Experts of a small language model: 288 ReGLU neurons an expert, 2 picks a token.
Below are experts of layer 4 (counted from 0) of a mixture-of-experts language model. Rows are named router (the router's row for the expert), gate (a neuron's input weights, with its number), up (a neuron's input weights, with its number), down (a neuron's output weights, with its number) and show model dimensions 0-255. Each number is 128 + 32 x the weight over its row's rms, rounded and kept within 0 to 255. Numbers have three digits each.
After each expert's rows: a language model's description of what the expert responds to. This comes from a sample of Wikipedia text that the model never trained on.

# expert 54
router:143172063074090141157149091080067161096072082128150077100147182165122188110089103108115056178171156110095138081119118110123154085118098094124167196178142104124116084088126105156174142141167146173131135079068166106062085128114144152113168124191073102104142112101148123108105112190108132118142173118162143179155144103150078101158082162127121069173095152184121079139084106145081148164158144081133106153147123175094130173098144095092110140113096145108121138102102156120149152145121108152138166138163161107086079159144103124083160112113120111080170101082089152099156157114080150151099104065139148155109131106106146149107111088120116114167149098164148125189165098154066126194099100157185152109148150176162151111160158175114163155097108152122080133159172158151162145153126080
gate1:062096114096113087125088075142195102092107142165124071168139139127150169125141179108120118074116193103101099160082166167130122156139103116108123159174130141149063098106137143133110082144096034166100120120126134159123112161161138177134160123119179176128159133137092065148124140130120075134166178088160129142152147147180169082138111208116090145108108156067100154109129202118089128112133148104073145148180168165111141089139129089129159180117151098180157135151073199148103162148100149163092105114141149052147135146101125200146069145089145129080143105125112110141089089114096146162097112102169147159107130115187088104116084085091123123171095117118124112073132116094103152147153142115105122090152152089157186111077116187097092128123132143147106095164101055173176127141090098
up1:137096130076111137139175141128132116166143107088145149103112105087185109109076065177111116134113139112150200140103176130113175116101124157109133081137140114126125123112119137102171116080162138123121123122102112080102094118142115114060113164083147185122064121154076124084094074135093080100161141142126109183107113100097134090098138184177103145137099043111129179157113124124107074078097123079154170141173103171122144091121144164133133138145096174122095214136136072082074167153138151156188138084107124179131201127127075117135106110071126149089113108112139134156165119104148160124100100145098149132131050125134145134063108100099177105109180112132141174149108166127125192080134133130097128096148117164133134211140088124089145216131186127225140115179141133084135113155112096
down1:113098148156124103167150083062138120129129157109117169133112118083148137138140171171126121160172140165160109134122120201137145122095167108126105145103148134129125122126205123115100143143078133135121187153151199117108128090165113141131175071149155124095069054092112140146137151093097080098129178135134150180161111063149107136153119138092172133177115139162129146084092196136100159147093077141116062093098124138103074118113131109074108079114109166171090119174095081160144156194116113096088063135104188106103200097128145125091108079063146222161188083123104159075123147112162081107074125126168136135112118156077156087140133115081092082107109100112157131093142142160155157140158142137162142083138125095118136180109176073123098144147140156115161145164117160083112164091165063
Colons in times, table symbols. Colons inside times and clock readings such as 5:00, 8:30, plus leading spaces, primes and degree marks in table coordinates.

# expert 3
router:146165079080090141141154069089051150096079057134154083089158178168125191104085110103093056161165168097079149078125106130085175101108131082123172184165156090123116109086137080157161123116163154170150131081073169107088101141116139161131148110182090081117153128123164120110103112167117130116141173116141138154159128085155072096152079179136122094175091160175104097142079101156083148152135153098134116168156139154098142145086154107070111129117114156086117157106093146108149152129116094167126165143169182100111072140146105104099156102093098135094158112073113157097155150104089178158097089079123146150099113112113163159140117090106130127166155096173156123184139092139068123196112120166189157095150149161158160109161155161094159153103094143111092123183175155160152159158140086
gate0:092117186155086174176153161141083177092112082101091080137126145104116121080104089131139195162133120102100081172173070141133142114176127112097177140135091151162125096163142135088079110167120163165083119122135157154087166131119106150104141107174207207081124090074150157151126102159056135117183117109147120137082119133162138116184188136103098083170173149145139176118130130110140136120194081141148117120173104126190116133111127110039131103106100169101169141111133108088113093127126094136108081136111171145152066098049093135098114093114137129180136113201153129133137124144143164133156116106079081091155142120125080104043090099115106141129169129170168105111131085078160088114149149148120151079186149107117165094127157166150112148089149151174133107122172097143077158117082130
up0:112136165141132144143123084119184155139086217165182191150129091119118154107157140131175094115125141124194100156134124140137134200137086121169127076132124117133113133090166107180140102151127169125115129169157123107167095097138173150123051136113107156142116165140170123165137127150182139108146102142113101122114134167170085126110091097186163196107088176100100127118063157167094120145116102111107180110078137146091176169095100084188143202138128081140081119163086122164071108089084175121188140142146087092094200200182134078163137110141132143148115151154107091103080131122170105122169179160112128128143175088105128121169181127090149140117173121096126097145078109126135155204105146149152094151108117139107149166143133106151137123124095111148159149061184148119208165161176165
down0:149101154110128145074104089095198133098034159166151084141158121126111129181142074144072140153208145159139077168153137118204086095156105143141134143131111172146108119173140131113111158138155102153112113116120112119078152149145112080102115091102110109182162131133118159162122128116139181148166191123114128108120140071097141108124054100162121095116087137136149163087136180156116114165208083153147111145102189126129081112115083121122095168102096130174178065063098146120116102103106156141141157174111167126160143144162115114123147032138100138095088114133138086104155095092145081124131149128151147132119137137132094116143128216161157120138102129084084126137119157218119136109127123126176138190060059133058164100096161127103106157120070135150131058139130074113101157120088144
Word-start fragments, odd bytes. Short first pieces of words after an opening bracket or hyphen, such as y in youth or gr in group, plus rare control bytes.

# expert 33
router:168158074094085162155158069093066161085073081145144080085147188157123190100091111099098053160160190112106154053115110110117143075120105087123174190148160112125125102086156122159186149131154155190132150077076162098081060126110149177121147111190078102122162140099160125096126114178104139128132163114157140159148132102148069110171089133148112080172076148180116086147084095144105150156167170096127105164161138146101147165089159082073096130101114145102133152095123151131137156131103092158145161157154152115105084146141106118085173112102122127089160115080103164093150153116089165146113112070149155158114118104115156163125107091116100105170136101165136119177149095146062130181096101151168155109142127162158153120154164173120159158106090163119093147169166162166149155155138082
gate0:169127061159144124123131116089163197151087084123144156160109104149191113140128109126175062147168166128157124141101126105165166067144115163141141130119094124158126188144155173167175126113161129083100080047135131113188078135118134223127144133142171077081078151119115124144124162154133159094088120159137197115117105149171124178105136101120093074124156166145099119055128101157148140149166111090072062105154089114138105126141128133110124152135072126125165116165084159135153141087126125127137164116089142182199192135178125162154077135152142190092130112101111076109071120164167116105118100142103104139131140164160089160143084121080112124161165118143081112162134081197132154178131056107120155151126178118142085129122135132059099152110168182122169161168098146163150144148178128
up0:092120146173080130122105145209129097142128082167122125117129120098167157127158103112105132161150107190115139125124088174055139173103068088169136134090128104095124119109166146129118152075146112143091143170116091064115146121097058167155164170100108114075116073105136139192136056177088134087083111141173172166110107135110189126103129134115117116151100103178049137123112150148088172151130130085109090108121099159142124158114154101193104145184172144150149136072102209135154109162073180185145111093169107110127090129136133162124146123142139117125170065187091133149149096151132117153183126135129058102099140126082166114081184157116069140136147116119056151141150116110118119115143103120100119136102185164159147113139164119183093105110144196136169087146155083150106045122140146
down0:171126162106104137183109086086119198089147110145118122098139094083070144154141043159085096178127152089146078131178079134124135126137086077120155219143154132098146156114130131125140150194155048119064121112154099178140151149130116146145155094120108149111145067109146130144153135139128118150105169137110141165104111192130094079172107143095106122116115172123148082130088151122136093115193119208154121136085113106096162104112129176207168093127135103137102103135148073110107081073136141106124153174105049143151101102115138134135127079122137130135160167062132152171134162097112149135140176172142093085110129193180088145112120122110139117124148138145115123094081123162077107178164137140162098068099097187156095075181153101095100148103131139087141161154052178133167122146182123
Digits in statistics tables. First digits of numbers in vote, census, climate and sports tables, such as 1 in 10,218 or 9 in 9,031.

# expert 19
router:164167078091068145160154077093064157099077083136147092098149191158117186108088103100095055167155171105089153055128119109099160081125101088128171190167137103120124090095133107159169148140146162190150142075093174095081071119122148158126131104185058079130154129107153113123090114187116134140140168119170141168152140104157080096170096149149123082179083146173109078131085090150095152166167157082132112153167130147099141157106152104079116123109100160096142144100111155131136163149124105160139168169174169103084078161138110126081167108103121133091150112071083166084165154117088152152105093070142151138108106120124137147120109089126103115159146096176141122169145104150081129177091108147181139090150141158171155110163168175115156167118108150111095151159171158164147153156149086
gate0:146155110133112139113114159121192104103063138113150075112152137101187126116104141151080093181116103129103096094134150130084164147133147093222125091121187153111088105107127095147085131111118085118123133171124123154104088111179153133114096150086157112134104096159121155049155153139135124075136145131122103142081093105156123110123023128124151121147155153066169106123134059190159126131113140121111106150085089069075144094118091118120096119119141124109170146084169167126137120156120100093142112127181143061148123108108129139093178082083105083119138165120152122062158119096109167172160139119130120149160154062072123071124102101161168144123147157086112025104087173142156139120070121078060168062140068126152163101168107130093145127153170146154200163138144135081099110153133169
up0:088115177168078057137131061132118118196109183078092078149124133126089125130177118090144165128109107109118111150103099142172182075126122173123178151126071123165132060158111145136127121162122129131123105119142090104172163097124149150173111068102080140145183182125173097177135121118115065163113149079170093139127158140123160116136133106154126132112082096138143114084088111083130164168116129147130140107137104131146077158105097103132117114139125152159043124165126142157127131124102175181140143117136051159095105152122130087141072177149140089086164127155086172096098128189174047136094093106092137137154070130178161100090148128092153146111106148121125158118176130135059182095125156205199162154112164101187118073109217111087162151093140089100114139113134138118120095135103129
down0:180087155123142187162096107165074134115078148104119162169082149143123143118095118163155056171192190109167104126111117083158113088148103120218126131114113116147154084133097112159176115099196170142128144202126108145196109122176135127081103145142131097159122165113141098166113091132138079141139137146075072185170126185101088124116136099099147115120148194117072096136105129154123140114102124107086076144108107118127170116096143117090110148163114073116084072104121175075164112098092126182184084139132132098119126116098148109127127073105153099133102128198153093093155106142167084095116170049079174154120172139150165150116109110185102075109145154091117086092114085123105096100138049193175137135166126117085126125108163163094120159091123102114131127184157112165150148110103131
Digits and verb stems. Individual digits in table cells, percentages and decimals, plus noun or verb stems before their endings, such as dam(age), mov(ie), exhib.

# expert 38
router:159174087088098167148158083087080154083081089148156079076165188162151188103081097102110051180164189106102149066114124117119162073114110095135159182161145101105124108094134110159182138138169161184141152079080184092073062120101136167133145105182080095127147125121170115084107132171106136146148169115166148170162140107153081111160085169143121081177089145184117097139092117134093143165150154096132109149156130156115139155096147089091104109090107180085138157102110139112139150127127108156144158155166154100087082128142099125088139117096102134097159112064094146098144151116087169159115110084136171152096110095119122153138110091115100123173151115159145111197148091146080122190083108144171142094151138165150160117166181169112136142106088161117088156184163173152150146161150085
gate1:159154148161124160132139195174185124106091095163128069044088096114138118165225161159091121140107163138102123114155146048086124132154112106098117122142159135094121144128162160129113138151158172156145110173114124191127142128137191207118094123134107080135157049113155167076125123103130147149091081073159108113142153130129102122139128128134145172138074141105126134149098159232091106172110179127073098125105150109134119125123171134135083185163082161122159121062100097122152146131149114198179072146157160137105113145122109148088157111104160153148177101112129120079114125124142165149079080115135096120131131095110089142173187204072160133138081139138156135090167124125086118125128132146150105084117136136088123122166156147077169187091111157101168066102128157146175079165082154
up1:147118107101121063137152076139081197169132152157133169155173115159097108129086082075109113141138129134106130163129084167141104130155173114137113167177144111146145135115117107076160106154150142135129177049106154078117101063128086123121107159114124132121138176139114118161143102179119156120187154155122094101121144111088153162090174169108146093092162104109141106121137109094198139077170130105165177095168088115119118126140074157105189084139148106102076140144190131109120119121132128122078183100124093130152100078156152124183121090125087140127093180164162137147086107172071087179165115125140184144101091130187163110134103073169082066116144086169171133185109168094147131144123108125113161083096084125135113086126106121153134083162119132156097248161141051102103196141153135
down1:163116129189117166183122142161109103069137090109168169120088118164121205106136158185078163136116118102140135133138122108126145185113133148112101140131092154065158127112134114085100093185128042142134098114092170129143080128099178120146114104119130072157173098119148106086138150137097122136133098153072142135129174145111086152174171110209114175154075141154159063169169156105127207144146118067169122137101127098131110097161087157104145129106123107114108124117123075122098078086102143144128035147219116068112127116143156128096156138112145167078147092097098110127148081090155076111141137136090195145151096225125099132150111124177146099111083134134099129091138121155141106163163124180083145082156120117139111161084150178155135169119127081092136109168116136161132162158070182
Digits inside numbers. Middle digits, especially 0 and 9, of years and decimal coordinates, e.g. 2004, 1900, 55.984639°N; also words like city, located.

# expert 34
router:139176096060050186153159089100119171091084110163133083081148184187142189093085098115121049171162199097109150064098125122096128111127129107146156148172142064107153105098107099164164128163167140149162122102069186071092073134136145153138152113180066136121133111115179093117089130193090152128159153104148143164137145117172121140167094146160125092201084138162125113127083109107090161174140167116142110144148134135126131118106137119102121126098109154103129146103115150117166130112132112154128165124167187096057092159138127124101161133094128127108169124063122165103148153139080162149118139076150154171122139080099132142124121085135112131153142112155143126206172106172075147160094100171176133076129154175162156112162158180109119137079100179113101149165133168151161159204139112
gate1:144116133112132146190135142132137087160113189145184127071139141189163139060189116141224096117169088105083116086159135145150126181102112121169127157064105075189112111117130138116058144146205155164104126135135113193076165188183133142103104114110161105142097111144170151065043127123084138139117082164139110164048119168135107105163166123125104112174128186171201157156150136143131106116148114133132099125157122122111145097165124112147165118083181117153147126132137130135146151143112088156072116144141104133150161101111120100160204139117068148124119154110161090135152134084150149059059089148128101112061121133061150094112100124117092147174097127096097081045151115121101163126140077180150152102089112130111165103123158168118168142122143122131139081124166145105101131135134115
up1:124180147115202091176120126162076100178172141096149141100159149155158144140086085172111093158130132204163098121096094070067155120115145161155173118154142162147156102134153064116057085094138108114144114148086150075118156160118120118087092118110146167117175165131138147132151104105131122039171113151120121125110090113078143127140102101071150115138085126148124123093125085095088169070096132100101088087092111148134160176060062121174131173091124134163099085180131158133147176097110102095132130068169150100093153164171126116134144164154111099190131089149154138100151103133115124070139101143053160090107094180151117136128106189106130144115174088161126138075148098179137161069125102102144104098112095134157157091116139109053107146064106115200083120113105091160152115119093150
down1:138081129128074144108118087066130132124153143131125075151195126122144174095162149152094159139110143153123150161172139110151102074141147084193110135103086106047107145162117164167113163218141091166099125156123091172161097145175094174099142140094090126049133138139139133139130166153130081114145081084188105161130129088171071112108135122145159128151123100130164167062068118174134140091138133182115091177125115139142181168130053130098151202176090135147126144111106083109115130176141226088134070129103159125148109105159102044092123064130128110128179111179110095163158075139087110117113128102133090105094144132180166117169151090092127099117120186136110154119115152108087167152131128133124112176096148113105167140148149201114086158150149127147140147107124136134092063107136147
Year digits. Inner digits of four-digit years in dates, e.g. the second 9 in 1994 or the 0 in 2020, plus other long numbers.

# expert 23
router:181156107106100139149127103059103144104096076139140113138144159198100177102119083108130083172166156091133154120133135094113181114141126124121153179146145104098135093105093105153149114168169112180162118069110149087106084097118131169166121138179120109141149133157102093093100129163120197144143171133152170167133121104174025113156126151150143111129123163156122063130098142153104118150150144127184090141175118174124128135096170117072107164115132163087136160133114150148154152146147135167170181131194139110123075119145137133074126120124121173097166133106127134099143191097122150193126139076180163160084164132120110170125091113047081121175165078179125098188130085172091109142114140125205202092145147152166133103159171146113201127127109186088146136177146134163179171140093083
gate0:119181128130137152166071116105114148170109177128170068180136196066132149090160078073151125143099150100185122142126115154126141126090095125076161130166072085094160141149083128121130128186117132155099142157130167129065135185122101167117158196140075082170114096095176138083193101137160077157119162126078093137135143114168153132161055126140091165135158114155103184105122082148155139130163130092184090140116104182117107086148126133157113160117172150100088188131143107170135087177133147106141054165104150142180117110128144152121160095158146166133128094076112126135174153117109111114125108149131129122073180068122152137103151151156100157157130121204166133066153174140123092159156143127148124129080129142110136109100106050141114105180114051143189098169147131094151075137069137
up0:112155085185137099114156038129102141127149190100117119157130174129082165128082104118112171145124174120086125112207118165181110049165122129174108099142098084135135139148105116132102095099080147089093120201122094154125033145148058098121109139104087133103148197120185166096130065126170123050125162110117061087110088158106096124062089130079149147200146122158122138156144149115124106157125158149112146158124111143135102166111143103130121151083130168138089132118169139153099148153158151118168094116139140176162128148086154088078166113109143131109072089119108137110167147094160101127124117144182192160147121115142142166115141144114127141156102100109172153083112122119118198132148130148137162194165132114145170155129161125214095113174163131090103062145168068177146152131088151
down0:146138119144167104056135160125114118101081080040218158147086123143186146150131135089172143098131178148053060127157093160151132151209095106124111128105128161125200091109168199069124115135110141150092159099110137131171137059122135161063119108158114162126155154112122090154115130142144126135182196199128099131165127080172101152116135142119107086085149136081103084153153089113192132102169161119067171101049074095175201123134097173155135100108144158123182123142119121119164146128140138164106066120158102160110120089131092080120119144078109098207173139144121124126107098142151140180139117166170144121137122089097103168142099121119137181158104120124123156126124109126162089097095125172119111133171097145097124095045141111144139118120141130123166132163173121127133147170108126
Capital-letter abbreviations. Uppercase letters inside acronyms and codes in tables and insignia, such as USA, HLA, SADF, NZ; also abbreviation endings like p.m., etc.

# expert 40
router:161163081087089154161151089091059155095081078136138073087157188150136179098085100106106065162160186105091148069090119131100148077110109095133165182174149092104116110095133107152171147144162153182151151074082171102079071130109152153133144113186075091125147133107170133109112123168113129129136167115155149157154135106159080088173100145166130078180086152174108092137084105139088141160152153083131120150165152141111150160090153086077106135114107163104146152099101148129146150143113104152149175161177166098079079149148101123072158108092111119091156102068081167107169160106090152152110105062148158140121122097134158157126107084117109116156150094167160117183150094150076131188106112168183159090132120160169158109170160181115156161112094143116106134185169153150142159163145089
gate0:085208133094117126140153182052107135107153127145092085147161141168104121150120106127090092100126145147098079098173128156169124106175142163125163151159147101155137088110184099177085087123080156080164092164144102179165171072159125111149150096155133142151117120129084137100104128090136094131111189140147150108141156137143085117061106106193099113169158155116184132103122113134146143140185156119152193093148161107113089141133162107102100143149153154115118117154125123130112061183058145045109133111084119169153113146159124147117081144102127121099143100156073142131170149069149149119109112120096118117143178096139119123172127155131094099174132114167114168157087094136122144131180146158149253110152093082152182110136132164128046176097154048112173167111138094167125157171136072
up0:115119128147109150129142113157090129142114155128132146102077111135103158163137081104099167148180123095104147108112172145139131096157100108125096161162078149149158131164122129146150138152178049178187122155146176142061104081106124165133159114143125096116135077149146134115125118129176153118164085126134173067160142077168143105150146079153171120098146117169169216105086133176102141159110084111117112138108189132142173144159137135152150139134034136104114189137168113127154148090109136201176124115146030179136112125106176181118103089146110117065151107175130123093088104172054106097128113097183080188155079160139119095100147129142130134070097126123144105114131110138116116139089190157076083156100140107102044121121144078114207111146130120081135113189080126116097072097136124
down0:162114088115181187117103110122163120174119162074149109082067099083128142156152163096078092136131193125115153140144148072138148140125136158121108090138098157183159132104156136089193079105154175105082084158130108104089116171137142086118116133145138122096122184125151055134144188138125106083129154117184104120155140063106090146144058105154185139149139072149136102097063188128136063089148125108156131146129080095129124144157168076116115162197109077144118138167106118112113115141175146125149103167143123117163171063115171080166104163066127137117073153124106089124117161080090106154170176153114137131128164160164189089100145125151120132078083173067133100107117121128137089184099173147158121137089172110145065102112081116165158104128111145101157103084139168170107150093182084
Word-start stems. Opening pieces of longer common words that will be completed, such as phys, liter, charac, phot, gen, relig, after "a", "the" or "and".

# expert 27
router:150157108095077164154158101124078141060099119132137093057175178113129183092097085107122082195152141099104148106150119076123128104113107080164159169195130090143116080071126110152166160130138165179179142078086184125093066130135141149118123115192082081125150137107173102126143122173085123112123175076161125149176121099133088102146101151136115099184091138185098096118080107163099161169146171082135115153159131146100141160084138115058124148084098178107146163100120140132164180133113131145139142150174179099113083167138087100091169099072090121089172132094076166096181142124081147158125080111133148122099156097087149156119090114140113107179149094158160098181160110148077125175119085161153139095150137167170123096160152174121136172099110157104110158182150153153146170153112111
gate0:156133125101170110120123124176157115085108161138190121139170150065111155132170091137097128189204099073139160104171127123146131134124155161100064194150096122147129105075100135135070154052083148176151150094145189114128142113123071138095138148122097169076149114103114122191112106152072106168074125150116152168155118129124118143114127132080133152141096212185104080034124152119107101101162152122174149125109122091100141184127113142081101187076143150104113138080129109096145133135139209135122112151141174155108124145121097087184140114118099118178139120109153117131115204122086127130111153136105108119087166066054144192161090163123100104132111110092119172142155147126121105150151156178078064130171145103106070105114135148123189182153125164148118114114147118183174132176101139
up0:118214139078083156081167086124103107105189138111107211087134100164187120120063152149124137106120140158117129136146160110115073112110109097164157140090147162105095138133140087160170097153156107116107066138117130148074102108190195108107116122134089066119143103110132095113121126089131149111110175154172106106135111147156134111183117110160090140153197164092164145155142114107090187175060126163144147149098134158082112091137088155158151091160154188167163084170151102126123123106106090124154079098081081157112133128177162124089128075121140125078084173147124128086152140088155184078089078206164128174143127159124132120159136132128111198096149138167146160116138089128132140202138131091094132099135102106160157214123128101138134110037108134077156137165096125129103122169102134
down0:168180093124118185095212073050088130160160123139106162151106146210159158129105131098035124081096186171083144126093125114085151117142127101075168103136125154135073102166100126115147082175113193114101174114156116136164092094125125100115173121117139173232110143187126131071075091156186165156186073185126114056138127162117141148124104125079148147116145114107150152143151120170150114139129086125134141140068108147114113138158134099205170178133131112098116142116094079176105163174100080112099102123127109166157093167146124163137150153181110091147111162099120135170067114148093140145154146164115124056166120055127131135141152161131083139134137172165112117109125125125079109177102165109138134146128125111101174128087105145156089136112113089155102160113144098123132144151148096
Word stems, foreign bytes. Stem pieces of common words such as invest, Olymp and car, plus UTF-8 bytes of Thai, Georgian and accented letters.

# expert 18
router:155147106124056150126152097106081153091098102162146097129123187106118205103113107127133090124153166105085113093128142132138132069135124086095214173120126127136151134096090109136208150189144151159096159099129199131097058140128115180099136132178133060132139147076147099058105145164107197187118155079126110135128163111140060113125107135135123091179097128142131080156090140121121131159178184076133117164136126137103201138048148116106103213083075121116175126112136103153138098120126134144124128177173144075083073144163098087124161094100113143124165092153100161128131138122086136118057148058130159131137192119107104146092147106073064119124164094187123119139119122146080129163108117188123155110112145144167140092130146171110121134125088133139117174148172150175137121165119130
gate5:192126130112131091083172133102144121104147150110102116116147156052096129136106129116144140093102135126129087127149088137053159078138159146081157125124116142156147130163143075106180176102129171087087165106142124120162140189097158136109158133076100101087128186090180180189104155141078195103172143138127159108150106103148127100134131153147155154103141131138164120155087183139095125054127172132156143131167099163114131166130198180153192170112182098118131163114145147090111112169159119128102142124154140080185139091156174177102095084156092124089113115102105105109076238170077131146068164138063113133117149176086142140107133161089134110148154056111107121126054174137053138082128159134147103175171075133164122168172119153086120121176115152103096144127134136142142087127147108
up5:161137134110137101082113096105155092129123159145145156142106144092109141116109133100120145182115152138090105114130118157093119124067137147130196193102126116145173143143157099102163204099155114039158143111076095122152132153100158136120136106125124136100201158106123158174153156126168151148131184090111146106115121106097104144136093131170147134097149119185155063099151112130077087125127185154169157140077140127090168151101180161152166163161156062114157098122152129096094145052184153158087176129159151119157161111180159156132171099140062146107168103086114142149084171119052117129105137152099114152065137154120156115112063217163052149157173099104141113101044135122051137096136147142153146123144158114189135150171170163094079126144173174114101153080163120139132110119088145
down5:177142125155131111171132111066144162067126198136208110112124123121125119119097121121101158166174073175123101067187106149154059163128154157069063107109147084141149143104122093119147158166086140158086155133061128139108135098136104148096150137115171141127119140050104105106092124170141088093088096110111093138135103118121131120077111134137103128167108133095112104078122154128129093134113064106123097063143105102111120131047109145136110183103115139113116106113085160196109168126075124079143142062111162101147175139100083166152164146212159156118118120096171086190175094115149172146156134137107175085141147100093086140140115125121158087120105091140097168103101109063140056096113120176152136185148169154193151163111093124123102126151103141161093094146089089188153077143170134
Leading digits of numbers. First digit of years, scores and numbers, mostly 1 and 2, as in 1899, 2017–18, 2006, 25 in tables.

# expert 26
router:135161123079110118127154122118134128103111104176175097083142154106162131106075104088079131162139128097132169134086088120135173094104111142102137141089166077111131082097158060136142149157122135115149148064115169099062147103166187128074179095139110113149170097076117093111114076179089178135144124151122148183116124084182108094151133145139145111172092155134144113155077111167104135128140166107173111131130146144105120144089210111136116143116079158135126114097152162107124134182107126126137166110137128072104102154163123141119187101058145197085151113150130139055118173069089125146084138123183209132074158141102140186069090116119106128162153107125145117192123135159122177177070153152156152113137163136141144079155129201098163128113087156132071187181128181166126111176106067
gate0:104122187088074173203131128136121134095070177084114108089155143156106174085138143161144137134097195147170106129060150192155144159134106101150139112114139123092174162073160149153158110092121106185054142100163125046168133124134107095160124119144124145071047126138159145115130064125091114130150150123126145115158160165050186123074122143137214166180131151078159137094104114156146127179147095147161163142064109118135079114111156134182145129076159077134135117154132164168090047106131172089152121108158146121135108115100160155162097178149151179135162151136138122115091139117131120187086080100095115124143184140178135103157143166100109172144141050106127077138128114110144125136103138144129147111093091122126184137104136125103131122094160152138129032090137096106112091116145146
up0:101135158081081150167129160144125128092106151098167120125162149111093126147165116147156112124070181162140099127033136190125083195114158125132150068141091114097200194119142143135121121105146109161051147146139123049130166127137095100179091121141133141105041126110144135145152111143150097108109102123089156129126165143062155122065159110103202142212134160073135148119140099124149133200126059125123186109082137149153087066116176153167115157083135129121120141110134129119068088103088140141090156098148158118126093089105185181151104159091202177129140176115164115117107140107097154181097117066123100088163169125184136121127141145092121144158185075145112128144144154110100148138092122164124144133106088114114146111104100102119107141113125158100134062069159131064129104118167153
down0:116184130173154142093124169135130113129150144166124136121169104103136111130112135096092131147135085087084196146081126136121117128118134085167167187083122114079119119111158134091154192128132092102128154135092108133172193085116077147155128103202198055075172083133126161154105146094150081135118125126124137081114130132125119051125108068154173098162186155128127110156166081080131155131151131149120123134104120093178077105096176116119087132159198141093141217089142131125148103183124101184193181155181111115103093138072145158107121128117145172179111158153139192076126121149138188077114145142114103145127144119152147175095070161071169101112150139124111148083096142126139102127126098093077061177117114106207148145103100141155118114154186179104100121166123148138094137144176113
Line breaks. Newline characters, especially blank lines before headings, infobox sections and table rows, plus heading equals signs and opening quote marks.

# expert 58
router:151129029125095108159148102126054137108097105175138098135151165112135120080054093078139113123169138102101155060094076118117162116120137071178180155115182117140115144085165136142136140139154138143133132098131187126058131143138121136140153132187111120078118107102122136148091143185130167129114130142117133153158135128192116119183112154125122146148124127166098124176106086147098142189136175110172106174136155151134134132090151119078122112025086126104174156103125137068113158126122129181172143153189151079115079153145112122141141139136099157111136051119158154078139127074082136117071112123140160161070178086085113213068132108119120123136162120112213137153117123145117142154082082151131143134132099160158134133132134184091163158093093137063082177119143182163154117140103055
gate1:160171163182098121155134075108086079086124114142186111157145163129088116118115144138139059100145097095118166108140142141124114151152097129147067149132203103169130131146138083140149156114116108119163114148083163174129109087127136141151083120134085171116110162139086073159084151071138076121170083118168094132165119135122136158078126157138119101129132128117157162107134119071150151142176101077110091123161167079125211122141142111127097168160185121117136109146065145095185076209133086093175179144111085063126115138179151144085145103086087135181139071088101089077099183178175158156098151081104138142183129156125159173202081187115083103136123121089191144125098088134114150168120109175147095117135108149168082136123098116114126132129126151188137129090076172138098131176104124
up1:106091087057123101122113174124136182147094130086060177102107103139184167127140091114131190162093154159123115139150108115132149132107178133104172100154035150088120130139130137116133086143103126121130150079179122104124111164154091137093164137148136078144148074115162199098166084157132157121120159138122145152111130118184116071165135093103172142093134172155117076158107157177113131111079190191162141148107085159103036098100113155134148083107073158161103146099170140146097183042129175170129062133143147154142130143097117097170129135139166138074127174174096161165161112099076124121154104157140099137096096082123088096090177033113182119107128139135073100132159153106150091095094108115099173148151185122133162129120159090157123110110114105083116109151178080113140143119158133
down1:042090091102136124134173100108099154099173085167151159155170141063132107115100091113149143192115087191042148174100122089121107143145098164085156111079136151043140149122141109124165117096138106126152177126119137114205156082082104155167168132177140153085144093140139105166123084142142106111139118151151167066162121161112099140148154093174089087114115164125100140109106084146150142095084096160160134126099100046146190107169139119120099100179083120125123124150134125175149098093109088127113174073138090102071062109128114060158115097123137153117083151185145114090156136106119106176114136101099152060126096166134127179107169107121098140102130148137148125102177134131091167151103156079077173136159129089121154136165102200118112103108090148091123136186092110145130120154133045
Space or bracket before numbers. A space or opening bracket, quote or superscript brace before a number or parenthetical, e.g. "(1955)", "in 1911", "^{".

# expert 51
router:111160072099111100145165117153125187093071127142136081096122185154171191112083106123083091166177145125140155115085135086076146088152055130158211169138173090088137125114088096159152156182092187162107157116130159099115135136135153159137124116202119101087162123126129051113132145186111152162160127114148197125192164085162089109149150123135080083156115129114164112159115151134113112118170135086110074145159139165136169104135134084131100140113123127087109142146140147090091174154096117139152174205163167141068085153140111117078147120123071093123177076113147209090141158134118164106135086130154151136104114130126130151080114116155105161175155146202111166135125117153127153158078121111132142132129127212214173135167125165130193127113121126104118174157135176162146112138114107
gate0:178143125198162162076158119124093118107154103102148146137204121145165145096126149167149180068116131110074138127190137101091135064112103107149137149130115088119102119083105126088118159190208115141168125061166115153156166131116108080090123129167104137139092055104087166072125102161107091134155164171135155143123129102121201106167200095083114122184158165084118093134140107100095114088146120143147088138132143161088110153140105156093128134160159121132111111111127086150168174100122148172132182093150064094172151102145099186126097131121148132116152085091119144089098157176148141115085132169130087179158082135080143053090061143136101110109110119110125124159081063136135093062087146148116091127100160155169156123160113105161127093082106126162131122131188149124134038126175131
up0:128092187069132103137096138169193120124116114107079095122097147116048114156180112147128090153167094137149092056048108144214115183176194153130081122124098169145117109158108125172127073067055112158129147190083164098084106157148160165168126125114150152091166195138152086124108128106130175140096129148129128112168159154150090127069064153130100152112126118139102096100135127167116130163146099095145125114086121116139115111088136078121127158121109135123118110106102154092079074120112120107186103122075134160087096201098171094110184141085121132131118118170137108137089133114125057144103107124101190126107167096148079139177182131133169122119153113180064145146159201165103121144164104107141139107141104074095127123154157118133192168141158143169154118107096159171150177130108106
down0:119159134106103161112140161149148187091122101113090117160141085148208109124159071084179102212117135130115117162119127077097107094103142106131071153104115119143177054144090116117123075121114128067175123119100172130153116185104135111123130091107155132120183087159162140120145154114155153185115148121057124119074127118110099145134131102142145176087102109142116187140066141099106130088077147157144145150161116118159179143067156153154121117142110074183154111077055099103184131182110142142165135122124134150081155133071124120100106114175092118138123086112143113123159136105110130111170142140122170141021158132150137136083109115130113172146120066122154070142116112098130111096133089047140138180121168152200124089084177126162108080132078025113169124084110123147101161093103132
Final digits of dates. Last digit of years and days in dates, and the comma, parenthesis or dash after them, such as c. 1945 or January 17, plus month names.